Experts of a small language model: 4372 steps.
Below are experts of layer 3 (counted from 0) of a mixture-of-experts language model. Rows are named router (the router's row for the expert), down (a neuron's output weights, with its number) and show model dimensions 336-383. Each number is 500 + 25 x the weight over its row's rms, rounded and kept within 0 to 999. Numbers have three digits each.
Before each expert's rows: a language model's description of what the expert responds to. This comes from a sample of Wikipedia text that the model never trained on.

# expert 5
It responds to: Number digits in coordinates, years and counts, such as 25, 1914, 40, plus pronouns and possessives like he, it, their.
router:517503524512545499499494492492507467469513469519462536478497505504494556489499525511481529531501464454548481546533500522463549505562505498499504
down0:530536529475507488504487460460534464480514512502507468460490510499481478562513505496480489537517480507500478516531526486472520523535513481504488
down1:530525524527484461519491485537483541448498498506519516487490510523478489515474502490479458446502532494488479459495541521490513525505467518519525
down2:499445523472522498490543506467468523488496501518522507509526486543540498490509524497513457540513484528486522492548550504512543500476512512516513
down3:497507445459496501516457504496474466493518519505486471475503458519468485499503495459467514480486469496467469462435525526474518478483460504528456
down4:499521510484455530501546510482462502498533504485493480540513488541500521494486462488503476522499511480493498511491501509477506498525504555472532
down5:548522505536535464485494538506521508503514479483555474514533489523594479514514488524505486527479508439512509478500506483513482519525501467509471
down6:527506518514531535503539464497465517487483462468506511507488502506515502537438513529452505497532462488521516530491497503473509475529464493537476
down7:497520537510508469503487535496472522535492470458488528492478487533500484460508491504522566497459491490480484498469484463500482527559519513524465
down8:510462482526475488494503481448488503495479545477499503528477532503493468528459509520492505508511511505498518510497485519506511493530541506497546
down9:473521506498538475506471512460485458553507535495515517495501444533521469477477487502526504487471499483495508488482497497534516484479490451505539
down10:518493550518496463465552486466486462486535493484514492530507493532513505489528509506499459545475513510513439522488510523539515493479461485521501
down11:534469505524501486458501532466494501496488466532530477474478497511498515475504501468465518509518499479462507484516523479533472442540475543473482
down12:488486500480505512482512546504541482506523528517475506519501500550493478549522555492521495511492495480535463502498513506485464496520495474557501
down13:548529500486440458505507475471484467483539474539496483506478483500523480525493542470482506518546522457476509482491511523464520456534480478536478
down14:545507484508516525488493496474467440525485495514476494483507495478537507504515485457509465537524511475525494478483518487505515490460513522501497
down15:505500489461517516486459494540503545482481514469524476465488494513474498481528502498527501469532483528525512514497527531514484572504512500538506
down16:490527528499457490523481513522470491475474519520520483476482506552500466467513489445469539469521492507509514514543471528496530555533498469489493
down17:490503513479544488545512511552509514530520458500474466461511524522488528479506506504486487522510491484499490512464477492518447478513506501450518
down18:463514483507512518500534460489499542513561443525479476457505536528540510528491518502494472534510505508512532497472461476547469553500484500476491
down19:502507459479494467494484491507495504536485494537535523527502499464497482466440487507530482539490522461466492481473501541473532525497546533496531
down20:527528492509511493494468489545527500478496507518453541506518489515442504488478507475519519523509518508527482493475504484438514484466505502494498
down21:449505503520501529519522491479521534483471555538512495499465549472505541522444495473538479510492487475507495504457512489533525471468505457506517
down22:559452519540501488534498525516523496477472453500495488519485497429483507485507446515516502511465497518460503489501508511478531490529465529526501
down23:512490479528537478504498537489477498481514532512552478509539481492527508481467552507548502494476501521503494486499491460500500466472498493469486
down24:509549456514529492511530469507491475489507472490550481494475495501503509457466480529498502520500509517542491484488493456478484537482524532468535
down25:496497486477490442483457484494469506484497524489497496537524499488510511519473502492482542531473498524532503516482506467539521535462508466486515
down26:499502475476461462523506455525478481477479508532451516498513476514504539490527472535510486491495514484490551464466540524526504535498478510503508
down27:490477470482467511485486466493507501548560490509508508475487545463493453537513459429492501458481518543514516473503453499518491530479483525550501
down28:478480486469519543487560510500525529459487484509524471535491527453491498491486554491537542528500477539525473485526501501500439459504453452477529
down29:509473502515465507517495499520550530485550494481488520518477539514497481502543469476492477489494524484499519465485493489504514485511480493503510
down30:495504498515467536486499534508490501486487526488515496470497507451507484527447537463533504484521503507491475508535500513513475500524482479544483
down31:473478485501494532530514514503503485546510522492512508529511510503518500473494516502530531505547477514537530473535466479479552509542492470481501
down32:464470474501525495559524505475576489491482515501469508533498444486464517495463477495540445499532535526512531487500548514518513468526472526490545
down33:496574468475525524529510462538500520513471498514506493465522538515527481501457518487487470524507510508486511502489554495518502548487473478505471
down34:511507469447547501484507450477524480498503444471486494504491497454486478482491490506520535501521473497531489446491530496531517507477489476456555
down35:476491510494466494453495481505542492468546472511506452472488475485475510496513471470512539468520514498495504471522484525532482503572516484515503
down36:515515489496513469538519465503482502503514489515479495497476499496514494489536490563489511520514534449479502543495481518557508487460502499530512
down37:481498520502504484498503482520459503539494488461504514478433465474487489524521451513485505500472491521498512497472492482479437512521509550467494
down38:540525511465534528505528473433513501486460500446529490517503489537516508479485476490481494518515501490491517523520491480532516470533509480480523
down39:520457443504537492524526506517510493471452507513525519493462488431514510498515497473524516501490494460500446459489496528505507516488466475523506
down40:498501531524465547521506503498475507508479526463504513520534530470459495467480479520517492492469488509541439484473512463511488509501522535534493
down41:499504481502519515489501485509483493498493494469500547475523488511497528483517485510519527545520503488503485514528507544513487477478513475494542
down42:513507534508452506469488520510517503519498525532460495534474497522502460505515520499532535512477524494481500515497494494500477517509512482481498
down43:480515482489482441480496485537500507499521511499479480488494529477536500514486538490498493480451503469449503477481499485491483489481492524473472
down44:498496442543528501513501479520536503505518465493538521497496462482553498484514513509520489512494515470484443482520511499519481538485515522513488
down45:477449517536489509597487479503527496524470542500496476457505510480511514475476563486508511522537507497524468519490486431479493516507489489491511
down46:466458509517485446470439518482460512489490503518493494463518453511504518514479535518494505461549471489476488546504468507523493486525511454483536
down47:496501478510500563498442496504489505480494534553512506512516515525523516441505493477525453510488494442468499531558475484509492454526524493511546
down48:496501486498485490495499464507504499507524494519489505474560497552493514485464506511521501486454559504466504477502491496490504484501453507473501
down49:455492565496491459511486528494513489438533569494506528514465475503502469497493505461504520460522523481490495511476516442492494544491520507517521
down50:521485493477484501467478517507478475501563560510523446483469526488519480499538473488499484501509470457461503517520505484526503483512539520496523
down51:462470516503554492512492492510504499533462494490536495488542464468549517473504519525467430472518495518551469504492440519470534506471532509496518
down52:535518488499518514518529491490506501508519504542509499491496496500498454553486538428480513531468480506527509506499533513435573491476528474503486
down53:501505509478498455487482505497520487512481501438522469460491508476512475536523518497530517553511532542519516460521497482485505493511488501469516
down54:533515457496532471521550503480536492530486576534528531483526453503503464498513578504470478496499534515544478505537478515485495489550541490504450
down55:526486477446509497476498520479527501449497482469514489524496503469466507492483479437488497436500500506528513458492528490478525463522517479491499
down56:457491487543519525450533508494539509469502517537468492497513501494488475494567534537475476523471483554565525503486477498500445535527498517540489
down57:497502489513443478477515515501516472517494522503482525472532479482504501459483454522478501532522486472507485519477521536546488524488500485526454
down58:509521492509502517512502479502516494520431520523492493498531470533506494505474518483518551545515516506466524540540486542518487489518510511487527
down59:522559553481455490532505486507516535515518504489490503501503506504505480519473454491543481491489503475526507507500466486508540481458513538492531
down60:496501506489516490488540476514529505533483474516447499508490479503538455514424488532484500558481509531483494508530501517529517486476517495479493
down61:490533472491498449496476471470475523496448490479500473470542509516465531543517487542474510499493498524483475524498484486533496520489440505504410
down62:489547449499496458529514484479502545503510529481477453459520503529475447491463470549498497508514495498472484515500513496531468499451479513475477
down63:518493517539509486456467466536485518515493492488506493502551498525476509520529485514501516495504484513510490510461583478507477487496447503491437
down64:520491473506455470525503513460490496538486489483497503475514428496500550521489515506497491519508530539536445475522572509539532458454477485491531
down65:526448506488516497496486480513501465493543486468519498469505511503518463442497504491455499488511531519528507536489546470477495505500517563531490
down66:525520481486514465481466541526487529506584482495543492494509498472507491509472523505489566473476522537500528443502510533492487550486469515498499
down67:453451510534466468466463543510472549480486525539471491515495484484474487487504505509539513487492507473523515515491542504462477517522488491525489
down68:533521481541535527521506486515511532531500513509503499475485534475512549540468481502523527492488515462520549502570518505504428490532476509502454
down69:503515496500478472498539459491476505460524486505512516512541451473540488504483560519494542513523487499505497539458506489505534474507484492508529
down70:517527464518478520483534496508528471516496472468536491497516504517491510504514531504537494508527510518495499489484482546504486494511530513504518
down71:497489513504480488474510506500517470505537500502471437495529495487501474512471520490469529512539494539520503482469481497551477539494509488523500
down72:486471523558470507524497440516521484515522462452523514473478473481524495509483506534522514513576478492529463497504513482511516548466491489509571
down73:495510484485474518490448509487496491547467552515483520492477470467500488502501502488529474483507519512507509488478497495516469533519470453564465
down74:501534485525475523518515519465462503472466507486466575494512546481494516513491536508549510474494499443467480541477463498537504500444510547478504
down75:490479518529485516491495487486446480516510480469516524504481495492490516486551508495501485504512522510495523504455517487500468486477530519494511
down76:481460563532527486531452506512464472527527494467497488521496449535492543495550513531533530473495496511490466504480495534486482493513481522481442
down77:479481473527496433509490497475550518476494520500476454498554472484509469502551498537502486486507481509505536491443446499480513459489500521484459
down78:514517511499479494502496484506500517490520504546496527517516469461501504471509526527523539514474503508510530494486521524509506520490550498517492
down79:559520531480513472505501515471484494496515488462477484471480512493481466473464508461463470532507509508500482503496518498501485482532492519502536
down80:518456511509469516542494543521534485492520538487446490465484504515504508485479502470499477502550469454489508522547490518488526483518515506471498
down81:494474485550480489524506472463517529513496516510480544528503501464484478519505485538523483464477505472479564465495474508476497535501463506524455
down82:507485536524529470470499517519495521515445535509526483518509535478498504497512520501522471516498482505497513486525480498503543451500516524499506
down83:518497484456488499494526504537509502512518533493509518518465528544516484535544472511494540523482510479490503481501494515475537490468493552470503
down84:452459528508480477512520512486503517478445472504530508498509446476514505469531486536514482498467518529477542494529488487480487514475484489526534
down85:518461489513513499518465458509500531514506490519465463474498484504464505507436517522524476490498497522513473482516538514496491543485515490504540
down86:549482501510462515508524488535514459481552503527507502566510533523477494492504549495523529506457484467513483522518497465472510482555511463531545
down87:512494480517526508487538463515478492497496478497524487504464430507507450482552518493459471507470506512520465469537487508510524484487534534456496
down88:429550504496513472496487490512537492524503457484500491457534488494501509538516467532494476486502510483505490482500513562529494541503500544512516
down89:502515487482518498458477525453523481477521460484479492509488529517501450505464526481503500521516529493459467500507505463523466467495512513526527
down90:523509485474494516505506509493515519537487516515546497453502462503511502512491443512485492512565501478555474503402518520510480469471521510494494
down91:525516516537506526515485536456508472487481468513563496531530486547458531501498508492547496532517538507496535485500491517450557529475521486523493
down92:461489530483525522464517506479523512492519488509527545497513527505486518493527514459502505513509510508554471509504494516510493523479455522529529
down93:505523483536527519537475488499533487500470517488436478528533490482455485552465508469546502453447488474497454496505520511500533530477480480486504
down94:480529514497538479470527506505454523457490492478482539494513505511499505501569467497524507545521500504521531531503454471529517520499499490496518
down95:469493499517466458460496498509508486499505529501511453464497519468472471518544486413514507459521502532530442505454460508488536503561534477501480
down96:478494515494480421503454515508446487473532568496489469537492506515477445497539475449493479477521525466488508489514466530511521548502523492453500
down97:501475474511481506476506544471516519443506500480508516506522405502477510484473504501517485514539501506534522511491505439491496492468502523488526
down98:516519469471502524493498475470500518509497529499481535493528482487514528485526492497508520537443489493519513527531501472510478491517531527496530
down99:507499519547485473470496490473490467479509436524517511465528489527490499518520407502474478516541488472475498503519531476468483490512461511481482
down100:509532474484510578488491515473498541455490467489543543513510485514492489457494520503507491483515517472506455491538530493485494488473467520497506
down101:511484508530507472488436520502492517506510483546531531503481461506495503481488522500537517525475490467528485513480472462505471536516500503537476
down102:493501489538508507474503528505529515466546493460503499471496460553512567518437507516560520530508508472519483484506531485525489503468517545505501
down103:474493484493460481508498490484480504486499529473495522555489546447503512465483479542467498487507452508489513457454502496517515523486516472468509
down104:508514493542514500473500503535518497549511490473504488485507465533535519487516467513523555493516487569484475451533516552481472487478535508499500
down105:501503464488508516500460507510492508534527525495513488478541492495494480506519474527469531546500499535414488522481522477460477466478481509513440
down106:475527529480499502517463506488471501485518499535531500483500463488557472470501545540539516501495516482558498541477527488511506473535517491498508
down107:481527481527455509500524523441497513520482509502467494506514506489478493477523508502482444496515505459495496529470522530485496482504493469478519
down108:495474477484467536534517459520508482521446506512525519498505546510487494505499478509522506540478532525509519504478520506471459533553473528483468
down109:514528462523489473534487457475510504441478487470497490532506514462497501468473515464485470496484504523536492453492501522512495482458475507497507
down110:495497505516477483525506515477524493518467492491468518465532471537480550473514531504483467496489488501492489517530519490453519490505518488463488
down111:489541496529525431503541519545502530520489484512496509463510495484483438496552476479503485521445538508520515446542499501480523508498469527522457
down112:516521515492496519502527471509454550490456484514514471530522496518473440458467505532479468497510510502499493534513485495494498486449523497474506
down113:481538460456497490514504507523503483517495510506511432530487524483513473518473524488473472500498512508481533487513517491521470479509519526509535
down114:465483513504485498485479529481523527478502505498461459523518507479463430475485542509538507530471520523457512498532512508505521510489468489513508
down115:502517482492498493536498474486518531460469521505499512497508521498493521496488491467488431477514505447547490506473491484482524466528496455488513
down116:480456526527511516490489520513511458497511516526477497477464528482522461517465500525503516516530500509492496481473502490514511493481494488498501
down117:509487525531492505520548541537474509526559453486476468513530517500494490502505542490549539506498540513501452553475494543496486479464502486502515
down118:534491502518514476506530508509503510536499516493504508468523538521495507478478492489482529506466486487512469484513517472471446504503512476522465
down119:504504476500481530526504487514544473505542526493476512466503443543502483494452475492521502487536529471501536530470459563491494505513469478518472
down120:491485504477502512539501493501441516482553479533495509491514526547451532462462484473474489461500530533453485511530470499501532493544487514467485
down121:472518499477486513516496506501538506465510492514465487462470477493523465535490512514512564563497500575501516504520494510510522451541492458475465
down122:516556486501495487532478471465493489526504443489505519509533486526531525495468495473480510533501539519492505484495487475511511517487499537547503
down123:497536512482547492547505484458531495526509492505494498539496470522515494500498531525526492502525499519493512515509469536474530493498475477522526
down124:443483530521507512511503512534502501457494487511489504514492468496516503483486495481460462455507517483509485511499504454511545486511515498499493
down125:514532572526509504497522497525521506485490462490518496553446527504448471525441429501490509517471474547474492522456470504537519515471478505502491
down126:499445503512485469554539511499533516526467500485471490508511508489484479506498530475507522538499510541507528511495509510490439460546491526452442
down127:520499474496509516495553513507493445520523475488541491518523499522452515499527577479474531526504496489495522510488457488490454486491496501529524
down128:490545530503468466525491480505504501518458479478493513483496469440519552474466519517484487487522519448522475507523505485511492504493505466479482
down129:495499569501527529498495496520490472513460476477533523531535511470492491526451527506485520493531493469556468496481479502482484505498495497519524
down130:449500510474497496507534486575486533492520493501501470503515499516512510548499466528505506515525502476514530537527449460502488491534490494484482
down131:433510499513448450533476469497535499492481501485488512508471492500493509483495499477486503532513518559522452496531531489513513527463496508547487
down132:474497501510512475498516504510497525458526448512497580513510506499527481491473483501539516512489521473511516482501490479529494535476475510515502
down133:497481503556476483493511489478500501570520537484493537522486465477542522478488507491493501538467488502482502563509499494504521496545513528505520
down134:462525516535486490498522521487495464501496480477519497488517498471483493463447467535481476541493536474491504485478526492491485503525512510441491
down135:471481491450497476544507540475490476513479521463531473538480544486475505504433487488507517478518519488513490497460527514511484505504537487493491
down136:467543530457503509442457467503509504493457456495481467469490504517526480479479517483475518496500535521444525490538537525535478519496496453483477
down137:492493523456477474516473535528508479558500516509518517491512482535485495519492481488523523514489516517482505489493466497504517506486509475504501
down138:431461526487485505533492515482480445483462526484558496524482490495527529478461506507499477457458513484468520498500492499516528490505475535517536
down139:534479521464502465509518508504489517485496469511517470486491498472526497480502499507514495530504482478513517483466525500539513544463474476507538
down140:470494500494509510487492502491445496449539516527509507502465541511514492541515495484532502474497520472504474512500487491489488574474526490522516
down141:591517516494462536473520519510553455494495515488499526516480509483491483459457512503493567529496490424498524486501515484492525485498495460505496
down142:514515495510490472469554462493463579476474505461452521493501474496481493536490491515468532521510530511481506493517486477490508446537522442498501
down143:514484489538499487502487530472530500532485467524531528533538444514535453473521479475504523508489515517527488480480537508503512463514528549468540
down144:531484478464535478500510513460515525488504468513544510519504491492519483446485492506505462526528524488510467510471497537503514479473482459524570
down145:480531536526552505467489499504539531466498497487550477516528475514491505515522465475520502526484487495487509456513499483532520511503508529490478
down146:507526477504541502516487478540498496540509526481498511474519496514490491492527528520535522489506491488444520490473504474513478454489506482454465
down147:539484484539503473494519496558538531485491517499480505486495469516515530475517440509495484473486493455475514488497539480563519509485463531494521
down148:487512504466497458514510481489562542480447506474505487466501527505492513502509550479484489516473509479491490470523510522526501507521528481494508
down149:510515510522547452501476517542549533491505481541491464525499475506535481517535480509505506500513501536493496487476536497528537473499519522515515
down150:546465519489462469483480470507492426534515514515476551505488523512525498486464540461505548457470514506479502463469510500490522539518509509492458
down151:509537491490476498496462461454508529524494511472471496480502536508499480471473482546502492547502536498484512529507487481503452507477479514471519
down152:548533475500499497465448496505453520477447501489476503526447523504509503490515496497481512479530471484497473462521497488495490502527523533496499
down153:485481446502489480522528510451507494463507480486462489499513486477459509504460511516529506500509493504523480443540516491482502497470543510528543
down154:486523498477480515498528477567514525516524490524474458497490527482538527512483511537511510520480491512492533466508504508503511493482499488480471
down155:446501503469506495542491481488519541521395508541478467505499484496477479505564469512497479469512481499524528528520513495504501550489488499526465
down156:508516493500515507526492470543549501494473548535501480483474536486539527516472497511555483536457495501498525474508482486484481510530498512478500
down157:494485492467468476531490503483518555464456512493474538511521484511517500508498506499503518520539525507557525459546486494472532520494445467475510
down158:516473532523494507519479538496491507520514493493456461484535500538464495504531511500510526538504510515484483471482526492509508464506503477490488
down159:483491491474493495487483471476497545502511505514519477462528471504480493469501492471493490477541473534525498509498461491490492462509485483487516
down160:457514542472481520481504547489484438511497489525511529529490468461516509517512497535506528443508543542476533531483472527518506498470507538508500
down161:510529539513499505526433500468509501459467465493560449516502498529542479480518471494545512530524516488478486479495464543508533481454489535466499
down162:505533504516518468484478459552485484459559519471490492524503471498514538513516533489527545442505467515520480485553538482471514518469508507476492
down163:497504486515493533490497457509477459532465491522508523473486514495516478517492475463492516525521515537459485475513508516463510490537508491450472
down164:506493514510525470513471526440464487500479483488528530526476488573461444495490482468490517483510482490513485534499522537516518521500464469492506
down165:517477498487507538520496523528476480479497522502514494499510492504514534546507486500485516491494519496427509511540475506524464493506528454502485
down166:492468443503516472497511543479484514508547537480500493483495472524527480491521515521462504540511485516505518485526501481537441484478492493502487
down167:499469501499480454479517507525543503481545503502479495569516500519491510478550518525506490480530514477491529470472460526466453546474544498522516
down168:510530505502536502526491508458505482481475514520506518483458554497523518459481528467519489431469506526542513541497488502479520494498535499516468
down169:532552508489486521503498513536483534502491514495488481520473483526534427502502496481540511501492476470503550495494496478506481517507508492475494
down170:475461453491520510462531519508555520482513484540539499495516510493487507512511497493489509521501501547526490529525545490469484457533494494495527
down171:467493502524515524500480492468505506514572492499512522517536508516447484493497491485497519509511518538545453450474461451534493477487487509497522
down172:485493491522575523482526490472514493506483452483526527458522472480508531518495511477478472522481493560432531475513492480488507525506512503490513
down173:474450540488473515498494478534497503537475518513547485499515503479489462461501515546486550507511502494492488479504515493464526501483487544463476
down174:518515510501494533493531462502516505469513486523467437508479509498492471558539471482471516511512457498485467465505518476475500519506473472537484
down175:516511486524480455458511470455519535444547498502524557503520485533504536478509509503485519455540510514464499500494507492463514524452503478518520
down176:495532500493524523508507517483484505469507467528527514510503478469494471490489521541518482482519504530525481474486535501510515533484514533527521
down177:541489503479489453519505515458520496475529453552479488503475489534487497477529519501527493503479503453487504490520497507495540511470476515469544
down178:527512529533491566537515524556446503499494501510494462521506489490489510467481515484523505495538463538531513518521539487489520508431511503521493
down179:527484486479479498510458490479521463500466500541527498539495512459478540469522536537491546522519498477484459473495527542473487519506521557501514
down180:511534482496446476504530495489518537448523516461504494511486488512495521530463475495471487480486493489512498489473491521495473454477480522448491
down181:505455508477499494515510519460500501474501503473478506515467515498530520534521503497509450522462477520540490505502487499525479555511479509476518
down182:518517502500495448529505516491508520508464542515520526531519448492498512514489542485543533471536532512464515531471483525440523511511493479507501
down183:493561508468485506472510545484508521540549514533448524514492483516477491519525467511516492511484492499443522507509482484471480521485469503512542
down184:454455494521496474544514537528490471504499452465508503500503506579552510512493461496476474448537513524470486514523493538514519508482508475497520
down185:508481513517546506537471511498524502505494506518503498540494496471513495516494481491523527507507497492474497540513507530478513510468499498489470
down186:484462496478535541492506530488467484530506463468528479461556495528518518527476504488507469479534500495495524503498475500519461475467541579519499
down187:501464514496478468514517517496515492546522477487535472571471474507490532484521470534470469500491520469484550505489500511534518471505525484490480
down188:498464482472491450501534488483518546477517521533548542501503469482497484520476511443472493558482495481501497460499476511478487509522494526452498
down189:428503489439470515507497494521488468567509528513520515471520529481521503501534501508489522441524513482503535456488475494552479478516489545465503
down190:508522562496543479518536523479501521492493499494489537527491506438509545492505500492518495495492486488475464436517452464533490513508470508512500
down191:497555508465481485478523492525483509526530495460502483522534472538494561511484509473470460496474475473490498484486519523482477506499487515512491